From a checkpoint of a small mixture-of-experts model trained on Wikipedia: a variant of Adam for the experts.
Below are experts of layer 5 (counted from 0) of a mixture-of-experts language model. Rows are named router (the router's row for the expert), down (a neuron's output weights, with its number) and show model dimensions 0-223. Each number is 500 + 25 x the weight over its row's rms, rounded and kept within 0 to 999. Numbers have three digits each.
After each expert's rows: "comes before" lists some tokens at least twice as common just after its tokens as in all text. This comes from a sample of Wikipedia text that the model never trained on. Tokens count by the router's weight.

# expert 55
router:489478548534500520536502493508517525510491495547497472474498508473499498481450480470487538510476537508489479530541550461512499452492457520486507503459458487516441537509513509464546548515515483499507502532488488525496506518483515485501531515524485535498449517499487488480509493471475479450533517497472456478530496499465512477449476508510520489506498531459511469475484512529518453525523494513506485545491520503521552539449503509481475486513480442494482512504459468480544517492528500503497507548447576500522481511486466486494518479495523520476516444490516505515486499552466487528515507461484500493516479504503486500504459501497529501477507493473532503490521492461495495527511
down0:499469527476521468485528488510509488503515493533472490496491487476463522562502497556491493515519536510485520503509468475487530562501509498494494536508539538497495524508512494520504496492494478512472520548513559483474495489521497477482534500496527534521510463498511484483533492469576538504490516482474527483480525485529530471538503499469501525509518500460472472470473513524468481492492561502519536521537482446506483492476566480515503551551517513481483488525504509477513494489481525490500520474474514460494534505493472494496545469537446487488471480465515521504504500459484520540505466488497468491468500488515475485521444473536474521460470497473463531530533484497488499520479
down1:466535525464476486522522497461456504484465478460491504508497492540577474493452487504488449500514486529518475533472484477464473505483495531481536515479506546461482500506499528521474508523494514509490474541478502482492514465478519542514518508489521483500450526522500459515506493510458459484472495494534496518505513486537494525508508512485483511466511474476491473492510519478494457483478515532480519491474512526475506484497507490468519496511470510472548517507467515514517483523487527491548523520512547568514543513487507494545472494466478498496522500470508514551514471500501502497532552477494537490456533500496526521537478518461497460549513483506563488523453514499496474454519
down2:496444497493535470493519478486512478496512476523499486511510499458475560510506543517485517531530457503482468486557486496539486474472464494469519512474503483487481510486475504447483510472521532478495531527552487479486492517534497437480508501543478464492486461522479529517486529453523501510509524525509503485510483490472472473490494482539456494504503480510497549536493486466464512491450493560510510505480477462447494541489547505498493483542476503486470502539501456483534490479432541526466489485504513457496473486508476512507525478510536451530473487448488492514488493503467509525495480508542502467501472504476520470505451501501504514471497527500501504500477472484490517486493
down3:518533508511512525490496524495528496472519521557489512461475524504503499516488522503509473493522505487471514496523541553536472482550494507467496527515495485500557520527486467474526502511470508554497504492492479522529520461484522494531501522488534551468481510504548545496484485518551528512469481501567489524481512518465477486514487467483516481518490537512507482486523527465525476535463480511461517495456490524485531481487456526510569512505500494487541485494522550508510514472507490531532469497472482534516512498515522518514494485467459495475472529450549500496477449512464481477491465483493480484476482516475504546515528459488494460549504526540529493498505484497523517511490
comes before: " |", " /", ")", ";", "i", "e"

# expert 58
router:493490532484523489485526491499528509483527492479490522484478520473528491501480479472491471495503501461518504515553490486521498466535469506463519465484533525495503495524471500475503526556453548452531492504495462470493481440477490490492545476520495490496519482501487483521528488497524475478518522500461484478503492463491437469470509473476492502499538499502515543516496546507508436498520476516485470518516530471489497506533501471515499493540519470493515496560484501482494526517526503499525469557497553516513478532509528504496452433453456517483478458516507523472565520521489487512480491498515494522477530534504446486504500527485482493530525506517512437481488508486531500481523
down0:546505460465504458538471451478481511503502506491510514517479522461493522507499474482515527521521472564470495500508505474513510460478483527501438447512488536490529528482504503503507516483458521504505438525508540482518518496467484516485460508502503478480519513463488503465505514511583529498489507478455506484464496522508471518531500497453501539520458507490572481543499506489521474546505500539491511486502454524496515525511528512531496487520516487504482505464424535469511494507484491507514514506489503432488497509524496501510525481515487504465522505477531475536523544494478519531506550512504509491491490480523530470541522514513468513488516466480501494496496520489553472494501
down1:498480514489504496502554495519541490507539489479515480484520498481474517509535505501484470471499509518546465555535518485518492518506454521506541510481496454481434473507488521503477502543469530478486509485519472522467506504498497470498504480468494450476540518528500507485500478494496551524518506477491508503457473465524474523482525509465497504488491470520503490497511555462508490488512518519497481465549514467516491513521484502482485548513533492512501544494486507514546538525504493476478452520554484510514486542496514535487503456490521498518506449465458483503533527479532480499519513470533428500515512503518466525488514497457557490500481472534500504509503501443515459453534
down2:486471464472494466487563509461498508518555490465506509434542542498489542537505543513512504472470456530498502531518539497477513511527464509472491517461542472446472487481488493506483448514519528498501481507516470516510506505505507490496526510476513459515521480474506492527514530475468531475468500529472471503487508528481473471535491480458506551468499478489517485527504518486514513482502504501488520502520484498550549495543488486469507508531506461522455484520526496518531467503497486463482537500513460521524487481467534465519521503473509542533530497491533509527517490483502488560487513499520487508470510512476511553489490530477511508476483464500521478515499530507540439468524
down3:490492494494548481492522486512517508525510476493544539510512498512537540560508491494455474523519507518512512470485479491489462536483498476511544542502516506486483502508501490525503473518512493506467482560489480512477499451495520563537561471518529487496525498481547492494468478479515490473502494506469529469475507487479484504509523500476528501464497490510495497515508509478480518503520509506492531517542477529534504504463523463553559504515501497511511490503510482508442494478528509500474469506480505525492506522476537522547528499486500524500471483511458527490515530516509511563455475530482470490502540457506503498511498459479535548539510433467552498534508480473502463512555
comes before: " |", "\n", "-", "',", "'", "th"

# expert 1
router:544507477501463502479535493518534443528461520463509496522530489470494517507544542483514481485497513514512503529494497523514506489480463511530480478532446477481540506503489462511523498481516486494522526490484455521478448490487480502509480508504536490508514508507474523528531481541478507490442499498454509480535471553496510501494520512487517522525478479499481479485539533455476525504491533497525518479509511507508557481479542511528468486485465480435468521482501460450511536519454509470487489460484530513503483518491448548489528503499492488453528492526460486509489496518475525457514509517469497504486497534496439471534453460481482448502511497510506492545503505499494526518510
down0:511490531503533463526484487468445486491544518513521487530490500528533498501480492491491490468542504496525451488501534495503473496480466516504475538505491542514486488497515520463499463466503557511468517509537500511499468477499512487457528475505547458507493486464484507521512493492504482521519466491497485507519496517486503482483511486450491499525461517500488522494531503538505486566477479489498469461519502556484479478471519506494445519474502475468496507469498462440502518503519524506487548494487477594494528493521467479509514508465491475473483521518497502483471498506524475515503520524485508533542494489486459483511526493503496524539501555500492524521485572534504493569539
down1:532514519544523500501536489467494481509478468511491477525514494473508467494437474502529463486518515524509535491493457522514526523493522496523474501485502497512493504475497528480504552463509521445503538510490481512498482529529499529502510495507522511523522485516477503530482472527444470546481476500485468494496487501490518519490495522489493463463525539496487521467491467507485506505556498489494529499508548490534480509510504481482523517497453503493546500491510568482475522461566511486520550523515486534463507476537494508519548499506504471521455513470463437508446461504575475518508477506519465504514513481528514509502521515502469486510473510480481483487448522515459472527527
down2:527483521483486449485497504510486502486493478502534473466467505497568497515478523512538518505529510477503481526502461446551490483522535515546492462519490462475517467501508499464502508512513516493485501505531516488500536539508451504495495489440516503478541507504496504506511511471518465537527542501499485510526503506486502516486478483562499478515460494475490501519519469556497477476514506556507520488513559505509527534522472503502527480468496502539544487510516505521468522503474530489554520472507521545462476515523487458533506509487494496485453490528502528503489502495441508539536516500459518533448525504483504489491523496539484493523525491486503573507545495503532508523540
down3:546520494457472457469513465477470466443478482486492496487512499505531515487514539522497557530498531518479492534523517483534510526497497513521500470532512510477476545530473464516515508460539482479535481484532523531498516508505514482477498528512475506515521511513473506467526538518507521503497451524504495462488486466501495543531496502509481489475480482479472512462549512489501521447495544552522557543497499491518491523506466479492514514529470505510490483471538525505506500507485516523537483519538517536530463492511510518475441498583437487484507514526504509533538462519541494493504510500497516487514517509490527473551489499483527487493491531535514465472507513497502487456484
comes before: " the", " a", " an", " its", " his", " their"

# expert 35
router:487502506492508523511523460499507501512469497468547453443519512490522443492523510481475512539503479515530474524481498491508545485508479532510503508504474523483472474463478512512501525524511510511544512501463504492490521507463521453512515483499480491521517497485488536496507536489494508490509507479510501466504497511449499497500466459487527512488531487488537520504488501562511453507475497493522491496516463501504480548558524515540494515533500486465452465505507470499508506480518467481523500521518514486537510527502487522435467485431490480474547445535508495475486479472470511473491498488498516522498472490509434461500525502518528492495508529431468471459477552485478558510478
down0:497486527524459502524495501511467509489474502520501549511481490480480486529445502471508495487530479526534503536518499493538524535492505507545509453491483488556486562520491519504539472532495469493549489542451509522510500510497524524472466484521468481470475494489458498456453484543493503479523487510522506520495510483506491516507472539505523458524447525474485455477455470479551494474500457529468496480486503525494468531499501553507520510519493461505535523479510525495515483464541483496509498470442435522485519524513508521531527507493483507496508543518503492493473483504480505522513477531482518476554474480511502524463489501525509529470513512488516540491487554534517502515511
down1:487493519520521513486487511490430544483493512563472493523489498509478482497464479520495498505485538499472504492480494495459495526516480524540545449479489506501492487552535471536497480493490511483527465512469478459503482488506499489528483490524538502516453512550476486507457489480443518514552506503486503497525504493513452549547499505506514543520486497505495470490514500528460437476484529525528465508526483527483487486529502522489479445492486535537529500523523510482506489523498461453560522506491517479461511502487501435499493507492471503494496479448491508492518439510512475475531514494517463545510515512513538484451523505478509471533529510474513529515516495518509485499520
down2:489528471534533499479504502532455494478433501490504492531506522506500486494477477487491490476540525469503554488531516484488506568458434576532516522495456539524502514540500501544511535493488469503526478483502488525508536502456492512553481521521498496496439503497513498495453469468460514543538514490476497456501524494480510496536477481508536494543527518495513493507523476513478512557526530489519507502510488526504481460514484482491509485504504482517530505503486499468471514516484505492501494514518487608481486476479486502521483498508521503496519563491484529524522509550491514479493499477512502483497486531506493503488481547527517485530492494513498522521542480486492492502534
down3:491542524547525483475516539508501497534524465531503487539519477488482485466539485470514492493484491513486512494501513504509513481535503468497491480528513468525488503513546488477510490480486498499440481484541492509510554478451499476439483526509487528512505504500512580496498512489495481492507529501511498514493458523495488452496511497506532478515519519490551519459514497480493467537490499496483463458539498454474520445514527522485495523531507471467525501545548505466425498481486512508513469507494550477484458494513428503489513482517528509451507490515503510445496554470471523511510516516512508529506501486490498479529494474496492527435485476515510457501486490484524515516521
comes before: "\n", "-", "19", " The", "The", "com"

# expert 29
router:505569522516534483490512493475498552543515501535525510541471473514525484515472514530500518470521512489501505452468482502509560526514477491550488499496510493524485505526514532556446465495508518505487507496527459503526513477467500495488453540490525501462487528526475474534481528498503536448487486470525482488481463528535506500501506525506500528469487441520499524493504538529499462486467492484479490494496518539476482465480506507530471514497495490512483482488497494516520453451504537551516493472468454519495541560475485472499505515507470470500473530531486503462461503505540493521462515471508487512486446525470476516461483523490516522500496484525454531485495512497515507501473
down0:501520502523529531555519511494496536497511518515508504471505468442522497500519498527479516523530478490499548500537483506544527505495487515475484527473495534510503530491550461547493531475500507501492492518491526547527446526502549460543473481483504468493485521538521438514474518501556512482520518508510534488520444524533505445500463510492524504555522513477494517478514528550455522522503469498533469521515499515511487540521506496528485490494478502510489512505532490496506470523473470466461540507541533522493511505504486509507443495513543483502490504470491514483444487525501456509481526483494490492459544464493465476501440498463493519471523507499489486493494516484520473492483
down1:477507443511490504499470542512499453502477514478471525524514531496453515508511476510500462485493466500505503502435475485514455500458530501496490475473507445511528505465447468518508487436522493544457452493481489515483470509460504512525561497501513434485536502503465473515516484501523495538469558523514508508495536489502501545459522501454479472542480486477510456509489492476531517505500489501525478530509505490499538481566516493475513466505469500514503521507485492489495522503499502458495483498541492506513511504523506475474522507517538544492477468510524506494541504506532506446518471520472548526514507496513503480479500511522511497557466494503504517543546504495505519507482
down2:512530500487513542466508506510527517507482540548515475463482501539497489504538498527478522513518441520471484517481479490512503476488496474485514508516528497518488531487487523513470507487533486527520490511456486481510481534494486513493541529468475452471485523493560481514501505532514471499486496580539495520514513536520488515497523477550492517489499529481505482479487499463489539504505504506509490468504493495507506478526502467524496498537496515459474522539497468496493526487501504511469508509451450444481457490424500491502498417471547547467485501523495527508431506507525506496472525447539503475490507489504539467481490506483513496501475473506501470528506549508497504465466
down3:520463491510522499519495517495542515512497512459457516500522535485487487489491541467493536528498500513462510502468474482533510488491496499488470508500479537489472481469516516485488500525487502512494509488494534520544483464481516547506492552497512500527489486529523508499533529546500492479483504448507535531459539459524487480515485535502500488509469493525519523520517534522543451466476484484457499482493512489479486534431481501504516480492480513509516498482504474482545494476482524481527498495511469430493526453506494542529519469476539511492560465453509447517474469509482514459513492499471497514529498433509457490530508497469511497467494550493477487538503463457517528471514
comes before: " the", " by", " a", " in", " on", " his"

# expert 16
router:496439511512482485526509520481512489513521496509448494487520466498523457521464450524502518456503529500532488469551490465500494501509492472508468492501506477486472543497545512460479461506483499544483501467525527514520483491560533508474546526486508521534521507528509495421469473513475514506509516527494495485478505480474523499513511517480510491492572482499470503517490489491502544476485486455486517498494459521482516514505507509488530545506539462569492508515508520509502491484494474508478506487491508485514510520532542486545512513511546521474507495496483487499486491512432531508496534485534535476492483477538479478496507479469515498488466512442463482535507517456491499429507
down0:493533521509509442495469546515478537498496489486501519539530498484451517505517543486474507515450518469529519521520477484523490483463515483469453531475544476479518463492513481451462539489529485479470513502529515496506481520536470516468504530497514480502470535543494493533498472481518527498468471528490450526537476559502486562505498458516489499490454525528496503493522468457530519496493486486479494456500473467515515484443483529480481474489501487499529519505476538501515527506506505549559513450503472517510503471543470523514508516489501471557505465462504527510505512538493482479493511504495529480516509482513486506526496504545501530472484506507547491489487490509540476497485
down1:505500453464474487470490504496511491476453468531490483527538476561511498496540462501515477496451476487503561503486512545520511486533483521477489484512508493476497511453475519530514495523515521502512465505516539524549475500483495509440466492492494539529531502514486490481492490474493493501494502499526502464519518484514526505506492511484490484543528518487549480467514508536518486533509505491528474497483516509469561509523478505481495497539545512528484470518484404471527520514498529508543491543474476558469534500535476519535501532501463448493509510479476519500529504469505481475495442526476478520451468477522492481502508543512506506520483520505528526493513493477534508492477
down2:452505458521472512491510464485471522491470522525538501491543502498511503483507475500521513502477509428510507516471518497505505506501454490485498492499484522448499503471473481508482509481426512497491491465509485482445503507487477507467528519492504496524468503473514502520490548452448500490499471494512476478527521539508473501515508512499516509481517516530522531447524576461499526491482544511534525517518518488490456531538494472467523520508529526483448498492451493498502511511459479506477473496478522508472516530482471504511483510485498495489497485506517491528460513495519497436490526445496540524477483476499490495537538493485518531537503519506510467492500440554499556547513
down3:538488487495504544457523513488513500457514472497534485409488480497486526456504490498507496488468512514448480479534499513522490497521490497547493489482479500509486453492527443491490482511517527541494557536451495474487480521472480500485465494485509492494527559488521508493455534478494485499509458526515540491470477495515490489487513471542507502524540487498467505455453493537501462446505487502501490512549533476505490517515519485495485536461496509554500497490486513525446501526479499486486513540507468546478512512528493481488455468498514480501495475555467500509534506468528482502516457524504456503481502454500562494507467492522506483473522484509480503482493507471514499522492
comes before: ":", "\n", "s:", "|", "er:", " information"

# expert 15
router:515514495506521497487531502509506567501548449515526488509457505501485510485484466496490516488525530491458496478475487469503494508508477474498509511499494503523494464515486531510510469533473506541506514456493452497500525513480481522514485504529512547493506478476523523525453478528490481457546449503562440512516531479508520498525510479459489506503490493458466508496508493495528474495559484512499507560525496513499464527534523497493529494508507481520486438489508569498451492504490546507488492485535509481541525489491482502510502500497502508510481462543472471541535517478510500546478457475552500505471511481514456483441524454522499490458471477483481473495500493478511496500534
down0:542475523508511514523523503520520503474468530504503488433468483481487538520493528479542506549528480536515473494538486497563530497549529492483490485491503496521489564526503454502470509497454470447449455523508496520472486513566508523546471489524474495503500539481495480442525526489464485512527491499534493490455503440466538502497479529466520501497454515471522539476510508500493539546509522503517526536502490514464464514500523516508478528551488465473513471491501511544493459482508488504491526503491516529470503470506499507534476513487522546506500509522522528486478504488495490476505509506490508507510484492491434469508475484480467500483478501511502543499517485514488514513495
down1:522537527535491511502529501506490464479491509507500519502448532507500496499533522485484502485526475473551527519499440481471496473520486505524481503514534535489506428484523452495516504517508472506439512524466522482519492506463509523486500558473513497507468483555487541505486511508508508532533548517509522531482487492464499475445463503546531515485517495527536508479480496485485531503521504517487526515503511500534485521503524494508485473525548493525490488477472528456486512458480503452487532464509493519515491550525512480471495455479544513493529509513536545499509516523547463508474515528449501550515526484510493517481499522533527493478488448512485498534488467513536513508461
down2:537485515487493552487504480503548496497520450482463512532527486505500438521516527517479465488476501469524469533507487503462523499520483494504487523492519504543494513551510486494492491444497444508475530478516487534525501510522488494494550511504505480465506476441533531511531495464552526514476506541515533493531485492483489511474503511506513498474523524489481512468501515491503506548472484536502509523520488467535500493457490506533458541499498521524475501479532493509497481511463446505492487505533502450496541497549514479460506491500464471502526489484542510492519494561524472456479507509524486490527513490509502516477519496552489511437510530541453529504523510505479498440482
down3:493492518495497492501508510530530495526484493472505469488498526488526473517524449467484477497546549441498471494478501504526502528470510502493477506528488510534433483489544485473482444534556509489484519537527561490487510535483490510495491485533478530498485474500466486503506528511496547520511494500462528536501510480514517505513519463524529467507518466481473483491503514521524480493457484487542493483514517530489472504517500479510501523509509466503504528495494523522536470486522512525472496516484449451540443531534482531526499491529538498497515565478487448481481467506475499528495478472511477479508487492539505550475507522442463504500529516523480518507549526470477476515539
comes before: "\n", " ==", " =", "==", ")", " also=="

# expert 8
router:477462550477486542481523496533422520457497468537493512496500510519495555499448459499492509477498533469497527511521519506515539496556520543491480518518515517499537526509483498489485530546524501494523487519448508535531490477516497496491499476501517509503484531529482472511509475511487486498520512524473483474553510507471452514480444503523510523499509510529542494444506527554528448492469452490473499481461533499478520523494424468502534474481495530526536498535461550478503538515484489497475462483487503511494517506478501457473498514465501523539495489506498529526533514491528489518506457513501484506518506475479525489498521477504512513541502502525503484520504516481513538512510
down0:509522499514513490500481470481482521499500500514458511497526515498464463513466513465519455467509503485522489586531463455486518534521502525525480522540477484452501532513529525512477491532545505521497499476540477504485455503460459492502501530509516463508488503535508478486487507481533470471489507528491502514479528483501584570494487444487492491508470515489489457488496457482470536493525543484496510538498478512546505543505467502462527461560512505521522499486496495541481490467500512495532480489507498447480531484460497530508502526508499476524510506514466489518527503487454531495493503490458511507450488510484501466527542505516522491498509500526510498514499501555519489469509
down1:534500501506492529512497500494521471510511495498501544491494436526511501476476459515534487475483559469468476474522483528504481471511472489491533505541479497498516465501489499438517507512503511505458524481507482514473482502508491462463486473544490545468464505492526450505481490486522510491487503556578538493505543532500526491497491497507519509498550525520501459476538482539503500542510499491514549507475491457482498484504504482496496511458481477526529531481488526548531485519502512520528524509501512490486500480486500465490521554564542470546513468519476498546480469502476490493523477471496526492457514465462483523493516521491527491512536512515477487501541435476498482519509
down2:501485509497494454493512480543507501497497477541487539573493476459487475492509516495497511541488486509483501479531475457479521503443473520501521502492536479520505485489510528509522533435500499443500506506498490502493500480473462537479500508478468517476495524499517489512482485509525539481479510469443481510503496456499502488452543534485531515482507489495472542455483507499516482493506514478496488494504461445504498530504509489509480502498560575533496465536505478527487571504498478529515477498538536473541494481496492466481484451509490513470480479463500468523503477495498503477500491485481462453500503500544519503548499505491488555480457489511509488446460491478487494462499
down3:509503522520493499466497485510546511535508483510515489485475471533533477532532487505505542505481514464536501511490457514527469473512511484523542471525484479466476515479490540490516472539452519525536536545494490489440516499572530486508506531480482502498507502484509532491527492470490479493491456474527522486498484535520507441469484485486472478480513472476495529459479496526494531484492501514485530493508514530502497496503496533526491526496488500520498559451486535539522507541526455414528530495525547542488485499501498517522484524517530512470462518546521499480503514483476537504505495466479503520464505474450470509487502498520526506518503499488525457463496504479543466474514
comes before: " |", "'s", ",", " and", ".", " was"

# expert 60
router:510461558495507502480479475477530499482500496556514491538482499517482488479467498512479514507505484532571465541542536488485477520488496484518513520494494516461478492475490524491491493542531497496517497501464472492532486458494469474502537540507479549496499479484455480473470480505480508515487494473536466474459532485489531467521473501442532479459485504521520506477545531516462488470500507458532464505523490486502511484512516481492530498481494507485512512481480508447498496471503503483554509507520525488461539497542524501474443502449491497546474469477539460488492517531464496506484483488490488532464462523482465483529514515514552488539506498493480488508484538469508460460493
down0:519541439506497500486500489504510536507507505506527500545459501513485518444520503505457465496468459487526484512486461507475477489473470501493471538510451509500538559517483488545469501491493550506496480519506481511517533521474454523528531478493477509486517540477487483493492518498537525486540474442487475486519484463505521468545517491513499490482539535475483549494473501474504477430503492491463498544516493487533503534488531501474468524483517492498481477490497536474485474523467460489475489499529531452509548475536486507510490470483494472517497469465510523477505452501480506494465485502488535518487483533493515502479457502493529470483498483516507483438463480486522487464464
down1:511518526488486539515498529538532468515484483496481517468510490479527460543454522463494505491499468505538508483524500513501484526525413507498527498525475508482482510484478459486545498516505543518503490520524503504494491473515468479505490529474487483476546470504499533501531534470489528494493512508506457502514514484542497545477466501467549514513573521563534449513492484519506469501540447510499495501521475473523520534517494502456492523499504498526560457540485500509524466520511515534536495512479485490478489509485528500522505514496493503525525476456515524529513504476550467497524501483529491531496518462521480513458563447477499507520498512518479533488514492521531486483498
down2:498447475479485512485492509470526503448546520489505507460481496448498514454508527486516514510465502429493503529515546529503518450487461544536512519502510526522521503513527472463520529504524500490511488508495509498489497522497490496474444520502502512557493469469511504513510477497541523496469469472501477513529502529474503540493507522474533536469500533497503526483487514518517527502510531522545473479516483504468529509507464461500494478494533522466506493478491469491554466517535501511515530518486496551472503510498515515531464512500538523550539462484489529525495492465460518482521508496514530511493524488469518491518482540464508523477429464521515525426501477464498492495498
down3:486475479523504521472541472487507454512490539491496559483512490511502500514443480497503540497535511492533512515533472481495497480538482476511505492522469517505478499480482514468490513511471493516460485488525457480466462518504530486476499489477502518476504518536461494492523497501489506500528468492532469550489518448522490465503509454489444502458514521516557519517482479487465504521526503500477490512535479503530450528515524454493495548523523463518498510491527489501531478506561487519520520520487510549531515496476546465534489525465545505485508489530510472514529510464509530467485459536540478470475509500489473534591479527499502468484482505521530481482514506504510483479504
comes before: "-", "|", " vocals", ")", "/", " -"

# expert 34
router:487467549538534583538510541494494528493541518519478515514514502530509528512462519501517515493517515507526534484537489491504545492536509484509507479504481486498524515484465482435520500477527477489483453477482507537460477504523484515528500499502486524485450491496467496499467471504519487521499490494527506513506498470522493519524491520495481503488463542509496496448546490500537418473509481498487531494511497516474511492483493518508514515441532577537538471528464500456502514497506507476486485487493522481511521474515506476571489497500468502499474526460501467505510514499525465520525480508515525497541531497511542481515422475523500502508513523528523518484526521511510488469523
down0:522478517515513558512493517423511473496450490502494525489503506489541458561497491521478518492500489469526500486574489478471457443468460506493493497513461530472521495491487492542532557510522499504482498528486501531474508462473481521510529513470502500472488510470509474513475515472508510526483481506482483517533481506502531498512519514488471516483561503480524493471513522507473494503497510476485510498510536498516491568515465508484466493518475495485500505504505471480530479515511525567505490520487502571486519489516507510522484506515556498508503490452524509544487481533463453477446468498519495522530476489508527485516546493520466529506520514493536507519496523491498499534556
down1:520472512509501541498511494495488508479509463533485465484458471496492499496499466517452488507495514505487488493531491514474485498496525510517470514533533472512487479488447486503498502530529509528485484481472524522458466529490472534485452444488440482545498491510509487528512486511464449530461511480480536555509492504503528512511546468509528531499487482476460483496439512550477460494536515480492465467502466519478478544487548497474549500476480480534493510471482547505473507537495474481506525461526496458475479516526480495509516510510474459489472510493506503468514527505487504452533509501543475499512484508471551529504487537464477470490531509509514500453513454513474484498471
down2:508505503503468532466514462522531487503504510492516483477493489483473512458514547493535513432503523519492480476476459521470476543504481505472482532495494480515542497521527496509499529502502491511509509478491501522473530521533440480508518489477460425517504560474491491482504496497508463489500563460512530498498464502503501483512491507523483493468517536505491509548503461551476473512547500513550512438462475514529518529487516495501436455507493477527496475474527501472480437499477498463509480445525502478521514473543531516487524505507488535489499527456505506467519520500520500467542520496476463510509521497530524496467536521481504503456508469474494482498511496482504519484505
down3:537506448497510504544510456506460484480538511487513521458450495509458511489433510506495521457504545472489480539488483507472525526509527549504511521504508485503537495506480505477528521543495482506530486488495434528518495499504477512479537442503491475545488494489530490505514475500518476492454501487478479473488478493520498433455499552487508482478488451503492530502504457489523508506501481502493491497508445530547519549467472548482476504517501526487491510502491466494510509484481548475492506489521495529481461477503502475506429529488487510479514500508527490513488497476488473480523490502476491472492482515489506484474528542504518486547492532455507507469461485500439485459526
comes before: " |", ":", ";", " City", " League", " United"

# expert 14
router:489527501486473484491504464512474532492538465508547470492480500496532473496538517522522489501476496514474471467490498462525529454493496488532478471490511514509507508509536487474492483493487506513496492493510486507528533475486520518433472466523508497512509540519522499509445520494445510515504488489508510568451528513503513490502486493461479502495512512505428539492492485455477523480467507505464486490535455439479526445550521535466503526508508515475471490508502518540451523502514523498470525478564550502465499502491495479521477469510493512491489508502501516509519491517509521482468518492524543516490566525479447460515563546496489509504521528475517473486497491514479500498504
down0:501512516486520459544529510473453469508461515460523489505516513494480485521497490465493513495535491525480506484511461493549483505510508485470472474572475483490501514514491485522470524511463500534490462573562497502512480544501518548490497465475534488502554508481506527491487531499516505528467487480487490478482457505477528502480474472531523508514518492530516495486518488493524536563470500505481488518538485546505499422476504513505537488506487498474488467472525517477498477510508508551486474494518477498490473458512439504474543509493498534500491501524515460484458518494504553484469521534498472509476529496447526476479508480514501481504475487474548491525503481496511526535504
down1:425527520509523489491467491536514472517521546501540486501469528469466507495505522487499525485487464471507537532465525512519498509498487488502537511499491506509501509463481481520499515471452496477485454471504488505468513511489540537459508512482508531488482503485484530482541465521486448515554474510534542524492506481449465504525497481470519502516499496541515514508488425522465518521487486554461509514444517495493481524484473510483476503521506509436531525493428499496543508551465513511524523519551534499486481535526511462494510503501571467508529497528519486486494500461477496525466515499470509486522518482502467480513504491499469495491527522480509491480500488505498516507509
down2:476502484505496522499480455531529466476489480497499504510519501505470524485519515494545508508475437529502505508483504462525480479498481530490492529493459492493462471496478494482489503507508453508461525538492505468502488477478474521506487483473484515488525473551436503506432527520479484572476473525509445463479490511494491500548513448465477519487459508489490496482494482524477443506483513526523503515492493469474512510521468503509516485449502477479494470504515503526458499500487473488527525495475503438468491537469472503512449510483424531506472501550478469532499536510502530500478485519484476513509500504509459503513532504492485489505487544488496495447522441509489483502468
down3:493480514529499479525499451501511526496511455480494504499521519486470505502553524487498497463495506494458495473494500469498512523500533540489491521542496487506490478521515487470509479471522526495481476498536503528543481507474491487482479480525536496517524471522543476491449491486475505537487471531538522514428549491526505490522507494489466488500510534503491547543477486523477512523488505534507473461540536501500514485543499533459474503499510504485482493506454489543441477534514504510476529476550490438500569506527480514487546507491548510492481592504499506499492532519491501454486517526508508501475497545508488497489481505482503496473542515531494485454525489472484498509460
comes before: "\n", "-", "The", "In", "=", "=="

# expert 11
router:517483501518494510482524466580487502511496480484472512507523482472521491517507513506510501474502513547470516515502559529475513404514516518497484483497521484507516491511513521488521451462484542512495495494543504485517541477493562512466510564504502485529463485495497471501499539475502472528557511482432515526488467507516492493517539500467542485484461513490465512494482500505485483480522507532500558488536466521522484464498532488477486507504507516480504473534516485523504499469500484474511479516505553487447469507511488486497498486508525534479500544496495543479498494504485523456490482518530514491461538503450503474493556523481511501529492512428490504485472505496510503524506
down20:502467498543469515460461485503526515531478535515488505506495540517528514499495492509512457463493516497533483494527480554500511499480491507497476504426535508488483512502499559523518477523444495482503524515488531495489458531490485509504516476482506468449477544498556493507510517541522491521457509489552441509532505515508504520537484515492520521533577501438504532478544463510499471526493520498440498495471492497514498525526497510500495476549473501498507519484494487516522531453555492507493485520507492525509486459523458523491487501505534481504531489481478500506505547526479490552461514486494483481494526511490487464506494487531492508467552497515462454492496518493483502516510
down21:486480524504499507483501496510507516520546487523469519529510501517511422475482515501463506545478485514511442486533505542506483513514485516513555465490526491508526549472504494533483505493473516502504515509528529522487505503498502512487487466519492471501538464496505485510488473474464522478488512431435459487446469476460470540533497529445509509531474466487525495527535485486531532497474504474543504534532517499508509491486567544508495504473489538541481486503477521480550500508466543512472468486466515473480524495476503540522497466499505488528496498519464534549445488490496482541509501519510480496478491530522509524513505502482483501492530512490476495471519453507498532513492
down22:444525531512525515497486538517468465522508499491537470498502528522500506538497466508480498526580494505495519483517514484469509492499488517498505469480486486499465533462485529533498489474501511526521485494467480510486508501450491509522472517538461492464495482472506540551518507535505505489492502505483478463524493509502516524514454485573532539535486522474509433432518547504523527476512497470456458529462528480483486478471504476479494462472525508474489475479544510489496447517499486504525477485449505542503522499477493510510488508480469491497464496490481495476531483506515507524487509508503514492515484521455495512531484443497522480494499471519513485532529490550480470479553
down23:514497533543510478462485514510465555539431529523497488482505521512500498504526462498499487531523473498504463512508550498491485497483495498537473488505466498501502508516533537491498493492545603516522509535527496502498515490484493488464512469535459484488500474445500491494472442483509501511493508529466520495496511493453475488495513487468517511530493496499537546473508499456516516513502473505530504516510466530510508525506486494484516506499474513453527513484509491464502521533495444472500461516468479464554511536459501524515511485474513473522493479508527500504499539507522474511497495485503489521500535554474537496500494452563491484475509506527503514485462485489480440559482
comes before: "\n", "-", " ", "The", "In", "|"